From a checkpoint of a small mixture-of-experts model trained on Wikipedia: a softmax router.
Below are experts of layer 8 (counted from 0) of a mixture-of-experts language model. Rows are named router (the router's row for the expert), gate (a neuron's input weights, with its number), up (a neuron's input weights, with its number) and show model dimensions 0-191. Each number is 500 + 40 x the weight over its row's rms, rounded and kept within 0 to 999. Numbers have three digits each.
After each expert's rows: "gets" lists some tokens that make up at least twice as much of what it gets as of all text. This comes from a sample of Wikipedia text that the model never trained on. Tokens count by the router's weight.

# expert 32
router:551423501452415467532477475550514555529533542527458491461429481465513501477593494528558532576467479481522454446475508564516578452442447518493551493434485546539452549562425602472439558474466553498513578426498538520528533494466490464432539503516458501519500503540532489460431522482568509529523451495535484511527525488491480571431580565527427546551495516475448565463466479503495568481546475467496473432504526526521448517485521446476525463520472497453466568511502530524500554425492441474484496495463516507479473504497516497455483497520533503494487428497579517524422512456520455478
gate0:497520462431513452490548503503471527528531462447523440515505501462521463419550486492558491497577529510429453422452532505435534527548595449509475526512486516459561501497517497565569474416461558551515510451552508386525538477490534524552530440491411480479601490513510549430463455479501549485519523475484454513513461463501492539424493449517458464533489496496463541562389506487486476485562530482466447457481453484460438491434479514524535547470458467455494493425571542460501505498513533464511483439490520470504554495524502506547485560483526572516461463484517549487563518542494516450
up0:504468451448482489488514486457426546527469504487540426526481539559518468447526472476550555534619505530454535469486575465430519532578539494484491521505489545531518509492479522518561486508449545537504557425537527481527520475528465545584476490453427456469526504529484556448499508480495520492603485481501479538530448477470498486455498421522456484518541475490406511548429496528461539453531481482498489437482377514475453497468499483491500582463463453499445434468545563467482523470524536510510484472417542475541532585537491494524496510471566542490473435469532471519558504480443533420
gate1:450557574484550437506483514517466445509484540544515541491443517422556451549512431583453479500473518461538525468461521537472449546452465468580541400438456446493473502453495529541502511528546478569517515527486521490464547568495513585484469471531483459587516514446525495456549530479501503527536541570528465530492539555523502477446476508492438491457525541483503568508586527576533436509460528503490528523537421519489513459536499422509498497457492512493481491595485507434433542502554542475496510458444488485482578542516453551497463469518511438517459444472498512555464579504493497548
up1:507565508490522430467433441563459527477444483430489457489505475487437531491491535496442517518414516516484580515515567487436454494479454465535508467463470526517438437449592506513461471473585482443529525541513528513485553546416497587533504538563476492502472459537460532495488528486543462476607526542519436485567532514518528470496446508542434503536516505553493498459542543531524495496545517553484539511497456521487561498544475444508495488502501547562473566497409497587469499522484457464523545486456436562469528487491524581460507547515523512458494508475560489568426470528464461561
gate2:487532471499496482510509503478546491464505451410526508535502539485476568567495591507591507545463439515535432439407556464492501499408540484446531565437484433498485578539524497493551511495562549558488530463490491559520551500467548486517533435546472484574419445501485441518515516507481480586541478523527476431557523484535483478527504483468489597520503531501501498579560558522472438446502541527469506567508482504528563475533494493457515463535421522524454539467507519554476546506516550534502546566467573463507501506515487474433459466520502494531432489465495500499491499559580507545
up2:491488508518475490588447493468494526530466588532548487492423533483431498480496458503495482514494579472477492512508449552475568485502510473505541425519486486493509462528483483453448507447497403457492480528462505468517490472591495600407422520469528463515498590524542553496448477531449505516508514487491534559588563505473451523462483456548545496437480529520510521464494406420470544537480504501447505427515529569458460478493502440509521604528480469610485473477455452563419520483511509461506571488474471527516524466462472489491529515515511484514464469553550568476475498471500511435
gate3:503516495511489495466432490485458464513494569491454503527483505473455483433512511522555473509493501516470528455523450446494513453493522456533515505526507487487514512568475483557425423500464589545452479525463490514532536434517490472619579516495521529495440528515446538490499545460467495613497444412445530467478604455562507552460490503449459530439491524522481521487507558503514471537504490493524560556493539475488490446523551572491471430479509433431560507562523520487567583537555519555500564482480487485501540550483494499564462514531419559566518515484510519530548568481515507414
up3:614536501450481452502504545533574614495505502476476538486487506467461566495505478486503505504523443491465567467504458513416465481467521590517470478507516431427407487493458475553514541558561458530532550535608549554390472517432500486415430498493495529529467486537545491494595506525521479444581499524542444483487499484469476452533535492427523531545548466506535552471492491551483446484490518427468523468500521533482478491531517470549519483539487545518548456464525486514471464522464438475561515489497493542504543541485528487426533526488570486559483465530492540489534512514543488554
gate4:524471479500475501562457460500502501536497561501447567478553572472491486515506564490453434456516394522481511554479450495497521492486514427510468495512505482507467529506533545567478481550494497500473464450496518496473491577501534572543440644463530520492491459471423435451504481422538447418536553466580568510497425518509549510421538515577508489540455540563516525448489453520466512528496538580500521498499553472504508515463512498481519530544502424433537482492438525484530483545498433532509513549442446516423563490495398503553496467521471525525446483482489490471520530514472477468
up4:492428451503471441527506501463452444505487479420491593464567563534508472511505423469449520477507509540495515570483462472490533458471467480446496488542506533492468539473522528477468457507496501548415478528477497449479560533558502492535410521449522543449489479453412455460527508461470429434493545430464505442506468509479501450437491569558516495566475523555592504546493489489466460509505564535444483504520546403541437509478521520448512551473484427442540478488482551455555507500489469504439505576491439560451508509501435434534519462477502455437498494442502457442498469505514548486
gets: " F", "F", " I", "L", "E", "D"

# expert 10
router:419511512583496509501562499469449498452433484482498477452484493524541454482526521538553497450478553555504503516460495529497511431480550534402472460485483459469559479476498455505461477534456461474571442487522518518577502533454536559481555433456513555495563491536473566549538543540551455528546494491524469526507534488489471493521495520462560524498496537564508475450582403502485553546539485492469518438490498529546542514539489564465545503565473536403451452485491472462500486483498532467527547490527425377437479414487546499461489534480524564541565507560546466523492497570540503502
gate0:487462422493558527520511527515495475436502444497489486470468538631487523505501494527450532513460546512573458496502495478532464449504489553422468404581522454513538437551487457523469502452491445509535455479508478512432474544380488519544548459448469429457521507508532467509472521490503514524511512507476539466544514466583515610528505585484529479494379544499492463504523504482490484549514436448500486522533532523499445475483570552522466435521581500525497496476483486525477431497510416459458482496465514528486422525488479539483504516523447430519502432507493434486494465525494576548
up0:455449468536478551439525500469470518439475498511547496437500457564478502513565496556523500532470445508562511489484495479582494493540457579413495416614501468511561482575451406546450499474513474532492516485480525534490457540415484466486510467464455483501537485547482478541464527527501479486477540443454505551534554480524481570555510553490513540460397562554477573449559538529586472472524514487532524469498509525507435460488539500493477407528481494488475440520513516470473466476518443523439518493480508471541465530470434530495415545500547478462457464543512497515527431533461567480
gate1:453526488577485523459491558552459526466389449553501532460494501442544476465455495534497508499486532516486483561563454489508600531444517440491435430502482462530439528486487488499487421507450462473586519458528525513457474540536469506474524418500481462481482533474494471523499472470466471459517505538562557578485386533471511517516559499460555523572477432484384507540536478498490515484601480572467526464488480486511509414453544538515468486450533548512450587509505478522452430448546455479494461525499473472458502533491517512565512533456527522477495499510551513519540484563459516515
up1:475507490562462468475484538516484440501435480540501509470454455451505489482507525527544492465493526535484467572541485478465571547450537419517448397496516461552424508510469436539480449525450473487543505459535527532469491552502472552480517464541491512496515480480461516496482499515500468499502491533516600602475387487472470567514578522439544493544521480539413522551603536496491506472574487541498517447413459473522478444479515513509490447513509556494484553527478467483470432447530419447502459474524501503440537535490571553593533516498513562482505474485555525439541469550521456506
gate2:529487525515457432490529452479561510501448412559539470504480491461561436470523537492458540520498579500497446518469520530520539576508526488581502500511504556529558498478480541460529401432560499465562470567446405484488503540511543487485508412542528455537466493568481456492552552472533488495515485566502527575492437559475420536577488530498498452506480482477504570472545444478474475557563574484503477453497502508450478528481495503498482567532517540526481459583513477544472506503557498493461584472418516528449481537548452528503502467520523492473544407448528536505484466487492441516
up2:474557469519513545525506552499487525502494599516459525493580443576477483470491506564519498477506475442489492478477413440446493459442492556448550500506543419449511531554523433575490545530439549531463467518510477516516518456427619470498418511484400480516511525505536418545500399544507585522496572467508513465515567478509491499482499487496481513529481489477538480567502458474497488462545496560484538478502519521487524477525419504512533454436470497500548465494531502501550485478414444500571467509501450517455581523469540482458489480542484449441495523559511504547470523538446559483
gate3:491586536540490465558514491496514600558457528436461440547531492496524497548435533556516491461533500495430505556470519559432533490490574497491499481553489471480461452494397501532506525455491453518511454452408490485420469494496495546466506447488534540511539503516582465471595516457496459433511543480481429555481447522433538499530560477550536522476533509469462475450511498574432461573559486463467434458582557457488513474527463455427536509506518485501531468573463481538555533503489482558531506483489497490499487535541478488440477552459531527503517486537518547601517473529518511505
up3:531489514467496494429489518532568497461433442551553479459495464497447535515534491479539474543415474516603526395549478525539460526518480475473515480422528557531525518471546484524505528506542500459516536480559490524589541555530507449477481538510459457502494507461436564505454515520493560498545530514507565489499490436559532556456507508506455473524507489498505469432499449458531625498536526555555481526497519479492482504454478598518523549456552546564525476477597482485468500506496550479473517538456524533504509449516500548491504476512503437491455543506493551382428560491436435554
gate4:513533494482564506543446534518538451601472494664505573538468527519513538500563478562489471503512491493472498505493557551545536508472517537474472543483477473511438448545512508495553533527436562536572519403486435493510560562541569473474543477556460512502553488516513504428440508538385467512496497493441525487479513488481557592530468520466512551454529495515506548441499467489520512518510501452547499521499493515478515474570492497467565535528454531488461483517487475466476494435500564560475536522502603478506457600462488521494481490493502439513584480530483555495481488504467562529
up4:497499482472564505549500523498541489411499412477470457528511583462440491578521477510488543559501545603569496495507503465493496488515516467524503477532454485511569413438465535586516434431463492439456544520455453521494537531518503480482543467470459555538472523525449506532478585524548497504570502565509567430507479427464451490491447547487473521471498518455419474538472473453522503508472462510420549495425480468475520460469503484513496574484485500587483470454457539545468553540483499493512481557490489487542426526506499531492473475537518503578564503463471448486555427587509488509
gets: "\n", " in", " by", " of", " under", " for"

# expert 42
router:475439442459463428499492470558504464474554487535442498434426509475515482473544526548538491582499441519525463479499544578528561463435422503506510499485493558481441519547446581565437559517474498517502542543462539510494438524483460438472544547517518531535495538554518476542411542523473488553488484525444474460535469537506466533500514559498432501586410498493556457451467490502453510477570465538495503466497548561543456551487499475550547455505523518460505535535529577494507504452435446447499525499511542508558499494577498567524474545525447496502471491477549534474530459499541405541
gate0:509537442547508559497546483496432540538597507472481463490524486548492540488457455496498460520548519486505497449496529553467523550555423493540462500557511417544511545563443510458506446486491481551464513464498494528466538485442545523446466507511478506485494553532486486441458444566465525555540525486520528528476458482504599507509518452565508488476466447525541521448470488464531470548492464439521548484520541439474588560509507522456464350513562456524519501489564516518415510420550511473554511511493473499509464465401479509535463567526526520472521532542498544571534500482580467554
up0:507528475492515454478513577466528443489418522495481506489487480468494503531512506548517534487530493537548503527524563404476448497513504598463539494485429546509470542405528463551466474500486462482542537582538490471531466520502447512471483503481466467490475450508536479605536561507534458499491480589439481460535519455468413473569476505497503559548539578498481466499479538541495502461511513531443453515467447513564500446482439488534545525574466558498478528540493464465520488568525450501408495511494498505570540471569530504442603469486487517592500524423523470455503452484453579476
gate1:466549542515523516474487451499473463526478508483458451432492472481452507504436520498453440510551553512558556461529541534494503536484575568548429534480508546504448611532542537564517530527580488487456522524512511478506524498526469477437505566540520450524481460439469494517489468470484546478515487467486611456473497521483457519461548492535408535432539488474457502478536485484509482495502503494530464489565559433493484540398520494525433502580507578525516450515531404489508532511479605480415502511461493494521506389500419460519519462503454451483511427517496559500519481537510513472
up1:471473463498489531514477501446481485465544501478575448562470479429563478497536454476538488483543460456505486542496505474577475520482417418440540451470489490498478469530519434482463473517447491500524441481441545516444564460401573516575490510533498485452557520524464461453513535513506509566509515504533496523543546505584456454532471456491497418546513483531555502522485489557526461474475513425485477490491481542508588494544524492498579461499521530450455549515473532494566480545494465539603504501515575508503483513492544520425514555574517496466453532471591453479442502594424516485
gate2:492515511467512522494498546527488466497538595574531558480539475534480433450450490492516442442451490542516537484464491552505490422552540611380437499432542474486479562482455471444612479489465538454541492466475515517460481518492499501499514512514479535566468469473501490459508496516550449458536425614515473528521502573423459473408455526554533515528569485498436512498493537504518560488552607516486565521482516523487497507509506490509477460431546508484575442476481454534472474464464486542473548475482500484496464479469532540548479500520512497513563439550497503473471491479437542532
up2:491481474494525521519476543543444466496502557581522524494505465482473452434461486449478417451468462516430520466466486518492472421548493566444473471492528515491544569468469462466531439499481517490502566468533552474492495465516508547488549517513432487535438534503468559497481543552496397501518529576531463544522563553447493452467399487486490526479538468486449518498566492508514530396512621475533527482531470574482521475508534512527477447481527553514578464496495486512480457451446492595447522457436538488478488468487509560557479548476473440491576474565474519492496471479425471459
gate3:475525513453437486522488543497554459589460506540521505600508532438562479453497445466479533373475469428477495465549469493366482490409552488496494547513508548507497523502496514493467469501509497512433523504410512506547530426498505502506484428514479512477539450509489516454512423478526482482553575524527452491449482507531520554494466562463558497509498523504473464525544428534488495455495513459505530498452402564514474543468566583468522520468561473510472533440555519484548462463505574541535480541466535548474432483564474433487500499465536448544518515492458485467457504445485485490
up3:563581460500479544479527533491546444514513510478495564518491525457573463535551501532489468514487480474493475420514468482501504470480576510433513536475527551517530524497489488489523494494513475511497559526420459513601497457492457450591559495461462568463562500568475475475484514481515481504562541537578517485571543527470500543454477522476476466463499559498550509480621482521471478489455394472544411477510495491515462563434459549472490418514513571552432439551510468512464472515526532533470508527510419509469466439493551448524520521496477459565491458484507462522545501431442509430
gate4:469453505540606505502476509514566520494591491505555492488569524544524530447526497468457527482460507520441521510573540497522498502478473564535493507438513455539523503478526477461520493460521461480490468527579496506480464436489524433509465487496474520431482496470498416503480419503485595525607467447526511493539502461483573485505441511542442555475586452474561437490448510508496551490521505519481516554551505512495513524372490520479564528550402502448485469508525440549477526427467461445518537550563538531588415506494511531541551493493462469496547488520493520507491492543569475483
up4:439626566503449525449486508486415442459523538505514467519514481463510525542474515476509469522530529457559512486533548555526508455464506512510481528475515449581473513552522509494474508413530510453519476529505514513518494514528512480492459519428544441545541491521439458515479486538491483513553559547522481552513469512396484495525460453533507509483398506508490478584474471422472458521497520478543453552489546587534500513510478552504476446456502485502507443574563474486529505529398561474450521564506549462508587508472463525555431446547537503523495512518535564412459465576543521537
gets: " K", " H", " G", " E", " U", " N"

# expert 60
router:499469527523479506571514477433508479545485483479532488505573531536471486470574534443499537504471498452492519466450497476521457466477466508550522510507496490481516457558533420451541466489436565492419525499434470447498466546458532544538488415485501475472449530472473447504422451535533520470544560532523551491503541514531489473546451460447545473505525535509533571562478431458548509529530489492550438481505555495487517557556514538514451558485549438509455514525422542556554479510541528503532462509404546587516508469548481466516470491471505459492554392535445505581607503503430523508
gate0:508485463480519455489538442565460518514533493509497443525533470580535463517502559411474519496540547502529507528504581502474511507537524522503485541478489469490553493523517498465512618481464447535433487416405433527517500568580453477609544466518491500524509504476495478445552521555568363544529499462520529456474490534493513570597494545494471452505519447584513493471552456496463434551536471531548514489527497544458488467569434473515544462414431507529526515495521524533519519541482539486471528542496522449419497500530480534490473510520545531515497472535529478499501563509491455468
up0:553511453498471474487490473521487480395463461501515484471508490530463382440532505428461550494499536503498520588496536506399554529495570511481472574435469477515507520480526482539523588552503448452542549459439492487550520532500468458558497526512502457487528539512480443467564588548574420529500531523561512456437473557468558496553463484483474457494569493549574551522534516532493452485521480504536526530531496513500506498488415441485467460427471552520579455485515508531523558519486503495511489527510530489436542530537478531467449465528509566495534537525526492506586538571482438472
gate1:583532542536439504471535532500542515507471515500462516473465402540492505483464517488597489477475554488443476477463520539502492431501471501510475452498538565426534491494464478457517441531462521445502509504554487545498544511502541488568505479521515557543465499528437568539496486505543571517541447547461452481489560447458444457522459448490527468507498542430535510484444561396474561492453474508508550540512491499385494513487507450471460455562524556607512526525467467425524465556475486507455547502569509509489464486485535500530525462547460444536596533493452550412460520504478513464
up1:510587528538488445448494529561417443459593516498592505497516519473537453505449485541545565458526471519495521445509501496445521584541579527473502507466456543483427520460515517458434487533505512552602524529435434466440513511500464500511544508520476477497535500442479525396562524486517465528491506474518494496535449530486536478531481519531460518544540502461512489513554443515527430534526498459508548467547516567513532476544457475561550466381514487506463496517579542583497477471540492491470509495509539474457504539501560526499472527498542606499521527438536433485562441496477480464
gate2:454509577406548476558570560489491588506457462496476451575503517438540556416513511487479545467547462511553453487525534441520515524529460503517510524569492465542500469500496584480532583481453499440546551472518561547434484506537484487525468525535537441517518515460451527481473488480485514474522427540484520442471473548512485524475472560470530507466565526453415466490478479555505504450550458469499529434462583426491477514498476551528524465496496471565488538498422553493442464483492579538536524474475494505522531523479562551574485552498496470493454488525507598496553535529499585512
up2:491472541438537454446484589585498484454424546452596477543520564455509567515456525538494556474558448474541529517462524460514492482406447527514547473519548476532550424514547558459525460504549494521541597526548572488519523502467503512495452452480514558533522505510500519475515507476482496481479586498488568436502462542520460495527563522398518508525507496502514481540450528473526428472524447462463457526464427452490478514452522541448526504509503413475504509432419537453495456464406517480445478466516501506519498490488485485519446510516479482502496504535496553462511438475584567470
gate3:427520519502529478438511417484438436532422467520461538432485542467529443497482455496513493484498574475469457491520511541470478552530537517562476529530534470476466452545502439469466557498506491574455447567469500557517481487498475432594485436506475500576498478451470488547522487458455461523461475436472481548471463516453548569531524464429390498449460505556457523453493466491520446458542538564459507483477456519495529398527508431495484551469515517494479502560533493462543504573554497517451521514416491480468474562512515505426486491487459463510547420458543494472503434455493483481
up3:520494585480526488548522452456506447487511513490503491484545474482513478485573506548477536505426477492506513472449537511468462477511512456515454471464471443592489501524555422447519510465460461509589481560519464533488552513532538535443505536447559574448515531508471541499506511480528546542522421636550464489540447473512530408476513468480497492490531506497566456552553525493429546565460492510472519458516546496456475494488491450496535471469458486569549508492407492508529518582477566554586515485578528502506482472536532485519555425462533540582518500447490488458483492546530575464
gate4:477472527433521508505461443510492504541482545513507503494527547557501532491446408485525555525595489539506501577550506455458504591469527558481567448476503501531522506594490513460481484505581570466447513468498550491454512568537456456524454551466490468465568449451544426505512494468541463548477456475476477502531500538511552536450552514450460428526504457535517474401591510504489498483540492496523528506540528568527587503515592565525483463458481499504483554559463509476460503508500512464568533514506481476509498545493449515572524478581575514421478453489521449544493557536503494462
up4:492521461484459488489545556486505460510471454484470507549451557465479480514596523427504549415365514501556442466458533526475553452489496463493507489477480543501506513522503546572502481419473469515568501520488464526451563521444508469536556445518514494475571464549468541504501495471501467490490502429577523480473508437522440521548518458526564511501530627565451495617457485531543514502507486447487444574457497458488414503510448525516467497511520477455525538427460499457518506479507504467485501508475469584477447463542523483511513561494437473539491494546526503497514540490529532600
gets: "-", "|", " •", " -", "=", "==="

# expert 35
router:455492504532507406449508523530484498489533404443555538455488468495465464542427563565486466436452544523520455533494525486492526501475499509420450519447473509470548483457540500467511547453479464502492430481506524466506438569453521465545452436416449519555503447516494550503503572459508468527517569530450460502502520554532543480500498537549534484581445531556542549464508502449503540551530462483488532497502545501552466531492530516478557489520531497479449471441502524437510512509510524469567554530565593467579479463449543444514561525522530431553464535546385470483461525521499535508
gate0:526539527476514501511494563466453496395518511508518443542493497485488457552505498462495545457580513507459471528553449453477567493519509434495451507533513525502517460505482517475495432451502523493540505493524508432481469570450539450445447560502537524502463469376466576473514487472475463354480538517498483535428509559509499493442493502419523415486422545497529497514469424481440444482492540490499543539493496463568551493393489496505565438527555513486474431530479497432476523483517493524466536459514574516499480467488531502489436513472583556473497498493466498455496540521571524510
up0:524542549497462497424491499501535462471582489563561479489565528466547479462503493515486474512558497521492458519532452499542501517425512412576482461509496457501475536490469434437534463478538481488547394466533475489517571555424546465524459438537588603417491430501496539547439409459562482454498505421541534529449501500467474500518525493408533449440453520443524486445475527498449494512504490520486487444519503595515555479472539504524545505458508439558473468496531522470521501496542484486496492556529528473501529485493554526492472482490505534540524464556463581515530435510486540457
gate1:434481490540530393523501463546491493482518499538469447489511477512619440528476481529526424416370502515439518455428500497449466555544501529461497485585518540405499513476506455526518586461496532490570549445486501507491507458465468553567430488425463480501466474473505502498492472546461514542574485509497480497566481472527537541520489510560504516490557572530539548508541470480506526526519448513494536498519393530503485514527490491391482560482499532528523466462442530554494445502529574493483452516487462462515463530529438472508515532549475515474497510551465513569498453527525525458
up1:458495462520541467486523506507491539469514558458520415437563463536501390567536512478501458486432497554452474464467479498450491499476529504529470527498489494529440429460494571475535421531481487495484472488452487549489521445521550464480401498503538536544512510474465512482463486482479524562553504524523487516445471545507471490530497440509517501355525509534478510504487509516463493459523539524435428488461558501531448453527472484449509556536524507481577398563475490548477478416490491546450478507480586500446508485491593407498512523468410544461491509596455525502498485485506513551
gate2:555501459570461507506592506491457535558535413555513484503541532540555514506486472497519545408479565490473519441490496462485482512464431472427461527472537546441492511534486503479535508532503467462485566453536579526462501489501575465543479469466524479442533588502552489589545518513490563445569534540494511493445510557508469489512549500488509518503495472544449526576437474479472447453492505504432484512481502507520482485498566480526558480424417503479548479419478515491544480440464562540426553553473493470421580458564453530454506500475484533437495536516549480456486559543481509502
up2:490480485489436511578597480520479519563557528538526486543563503533525510526509488516462463447488514450515565490527455513581558517538415451463478536477520468542497454562512448470477564539487504467475518513519538575450479490488539503539492494448545474467497529460502514496526512543534565418540490522486558558454499498483541554522496552494489492466480463451504561591510519436501466470478419451435558517510478468540504492493590484543551516473475429472509521437500441452472458433420498523447521597503489473442482440539461486500592463452486530413493544510535500436494512516551545503
gate3:473466481464482492416487559477503540559517440413513527488507502465568486509458504549602572492592499461542469518601534546504505492476565487459473527491515444524494541499541528487488506536470463493528500565470506483508445488464488491491557561489542440568542559483558426404525539481533501450491538541411465574434544497481527467514443533565563487493488512587521486473485536484462452473535541465459470455470536545519523462472553483435509461486591532514545514489385512514509491474476510496472471546460483522442492478488480572527529507559547483514508516525521428537547481534516477526
up3:494522521439474527458479458481498531517496477528478429482573493483473506515472482464449437518492528494464480404480593502503532480422515508488507511496530572591498458531483474550431490500523461450514588493494474480528563449511469497467440502581467473502546412473462497509514554611478395553474540535526552470539487531571549547557413502456509560491475458510532483534503455470509440476457508499484478440512408432451492493499572483564471515503515499493487518514496541484545475463508399560506497501496489513512432501443541489537487470420476527560469461503491485476435496462431489524
gate4:482512498455425520465517527437534453443470530420414516559515527436513498462467496527482497475465485447543504505495500523482440438472488516489513414488542487427449507508476490545566512490433469483501436510498427503582531492460496466517467470466542512494514466473452513545464513548558455465536397462449468550527511524402457526488522454501473451477508594500489503479514570524522458508482446522449495514537612498580464543478546507493413467560465492522500584469508492546550495503476521536564536431546515536532496514477513542520467581419510508468522485460485481517519536499552485409
up4:464400465515517517537486453446456515449506490560470625556466469473479509523500406545500419502535538457471571468463439462549508521488487459435462534522429530547467497465538507493513446534547461467498507492556493527482514531549523461523539514471482509479501453490551447489558504470515514446504568568448514499493545493464433484479503468488554574562508492540468478512500501508585558562534491485520492497482448481432459492444469538492502528540484451561482378515511444498411508485506506526513495581520542483598483480494534463430546448481502535510523545546507551514564475539493565509
gets: " New", " United", " North", " inter", "-", " out"

# expert 34
router:449517474447516447496585498553554454466517514537398498465431497441481485396534454500487535554546459502495492497555516494568524478523485527484468469533514521513444527527511556476489590480442538470514544506468503530549539411506465536480517460478503471511494513463526484453518482480432469515484471496415503503545551539512548483484496504498453560602522470441516527501417510470465451508581549523470553539483549563488505501467492517508595461476575461452476469543566575474472590488430463438524485486529537496557462532478545532506512504534481484503541466484514540514464526526564415436
gate0:536518499397561469513475494504478530467463463491499532512490535498522488496471467542602494449536514558505475520453487539484481486523562537556488519489527485408479452514556451524512532495468566509533552467535510454493580577467523495494423519455476548525501510461424515505503433507498540526516523495452544477540534447555558549492481524525536491587527489575421449447400476446518489530508520544520586593447484535498585455501559517519559519508397525529548503522466481507421470499487437540446500479476424493532533538599487522474522488509492484514439471545473518525498466512494528467
up0:512487516526553551460489459506493431478499500457538505458551563505500452541487506489489472535514427458488508491463483430524438483523466421516551472518473472515448584519440455520475464505550423598418467478503482552509498466467448477514526475562507502435482421486510469507503557514534518451488489509540425631501512550458522532509473490502491565474528528465510540542560507471452431530476419557472428453577474470520443521549415497456459543495544441480437468525555477497503499539467525528465468562488449483448496476399525508440486514509509513494558468539547496517535507492493466571
gate1:487498531487526499501543516549532499594536536534566415559475531510558545560470489424450472557490496516491492506448554468506553500444560634498456463452528440526500447512510524462528482449520561497487471574533512435476549401506525572507505499456568540491437487526501502487443521520502473502521508469433462489483535501514507528515461464564500525450446510466514538469509566498489512533510540537407493466463493419444515465425514509443491495506502476458475514459452491539505505550409504464583479509481462512516477572442526445478508535489523456519486508466464503496454507371563501509
up1:458417527532427395597493545503541493496612482478530469431447502481497533428498533536456459510445480459554495492544499514470536413531491469455562521501439543518542495604565496490477538531512529515446490445488507518492459546439504522509545490561455481510470532478540560471533553493564496481529475506539475498501545505515541492542446498463481463545498425446533456464574508498493453555516491485464495529404410500475528488579511519574517507464485443563498475497445495463474476507520509469508463524486490537498584543590496547450495485570492481515496524518479506562488431474500485452
gate2:446491537503522513454602574576546540528472407516501476538465513514517629526452551496471464496540519442567507511479501507477462495465552534486480517552537501499567513471585567541520501477512453411529531496476537518568487574450544539441551532519578506482471536456518511419519542440564491488477432515480495516508496487530492470496454568503518439502468548499522554506545533495485502559527548531450583556489482550474512523486488501538477492527487548493461504401431518450420457483495474520481476571526445513538469535500490517437478502515546461500435493448460494571477512497484538448
up2:519507500479507399512458423485475469463531524479507480435497490507507500522530533471457501483433480550455457511430543466486494492483451500477478452392452480477501478553409445540550535570542527480504493524540526469489565445569474473521472471502430523556519504609503522532442411498512544605537479510484481479502516501503441493532501435536477604502516438501508447483527535507540507444446488551501424498566551523501485482514475478515480475579458524484467455500550509508482543488577519499482503508487578472431539464534599519479524505465451499432498522560540539458549499492522415506
gate3:468564477481544479512509569531519456483497515471511422476549518450580554501452471528411467409558454464562504433451511517522476527473464528535486478495585500469540498501506504527495540524505531589499506518527446587549580488508572533464473555450510569526483479519402450528523560468501581481572515498425565528523455484436471481459520517463423495509509507481495516500508531450436465511487528502525544521452507534536534528478529461495440550527478506457490540456484551516442472451491474539445563469491458519531483493497495488538524455545433471507526500445454565428454490552511587539
up3:467533538453521517469500590520465454531574518511502474511492501520538551564509508495482527536580497477597483507439531485564511503509435571500592455538579560514529509496537502473493497507431558526475537492531423545497522439535490555453555490519508470553454557566500518450473540500578511492544525488455474506476492477465488485570584491486467507521487467526487517524503607517516538513513495468522460501510480452503529551442500477517482497511532462508500556496556508560484550437438519563494487464480470591448529423454465475577545570568479456461526570464501541402463472511547522515
gate4:576480486538488565519524485468443522526477531534484528517611550495512488452538470463507480485457495478518566537504469549524539522524497493534534517541496532515481468520524547591478469457516473457484549523496455479554515470443514601442485442524470424436470526553519474391554538467497500513515542478507584474531477464512569510512530555458528540589532480473533549463435486503442517507504511439569576422513514471512559554503391455436522514525514559457454516445510519447475529465541473499552536517581501464610521559517451520512500468555517498479497482490543513516523507511517454519
up4:498466483480546449493474545554503454539499519491498524551481505484471444515524466519539511493487463527476471478488506511466509462396568501495484436419492466427517551455439450459549521543472543631455483464419537519461535499539455402519471438463464572485531470530454534572520474539499474426513490463475492495507552532534497421489512514537445510492492549490471507544581514579518436569478502447534471558436527451467477472528584537552461520460461488528523486490554496577528457491449514492512444451444470503371477457466454535472441512507494507529546504506495477466512513508508514486
gets: " T", " S", " t", " ", "T", " s"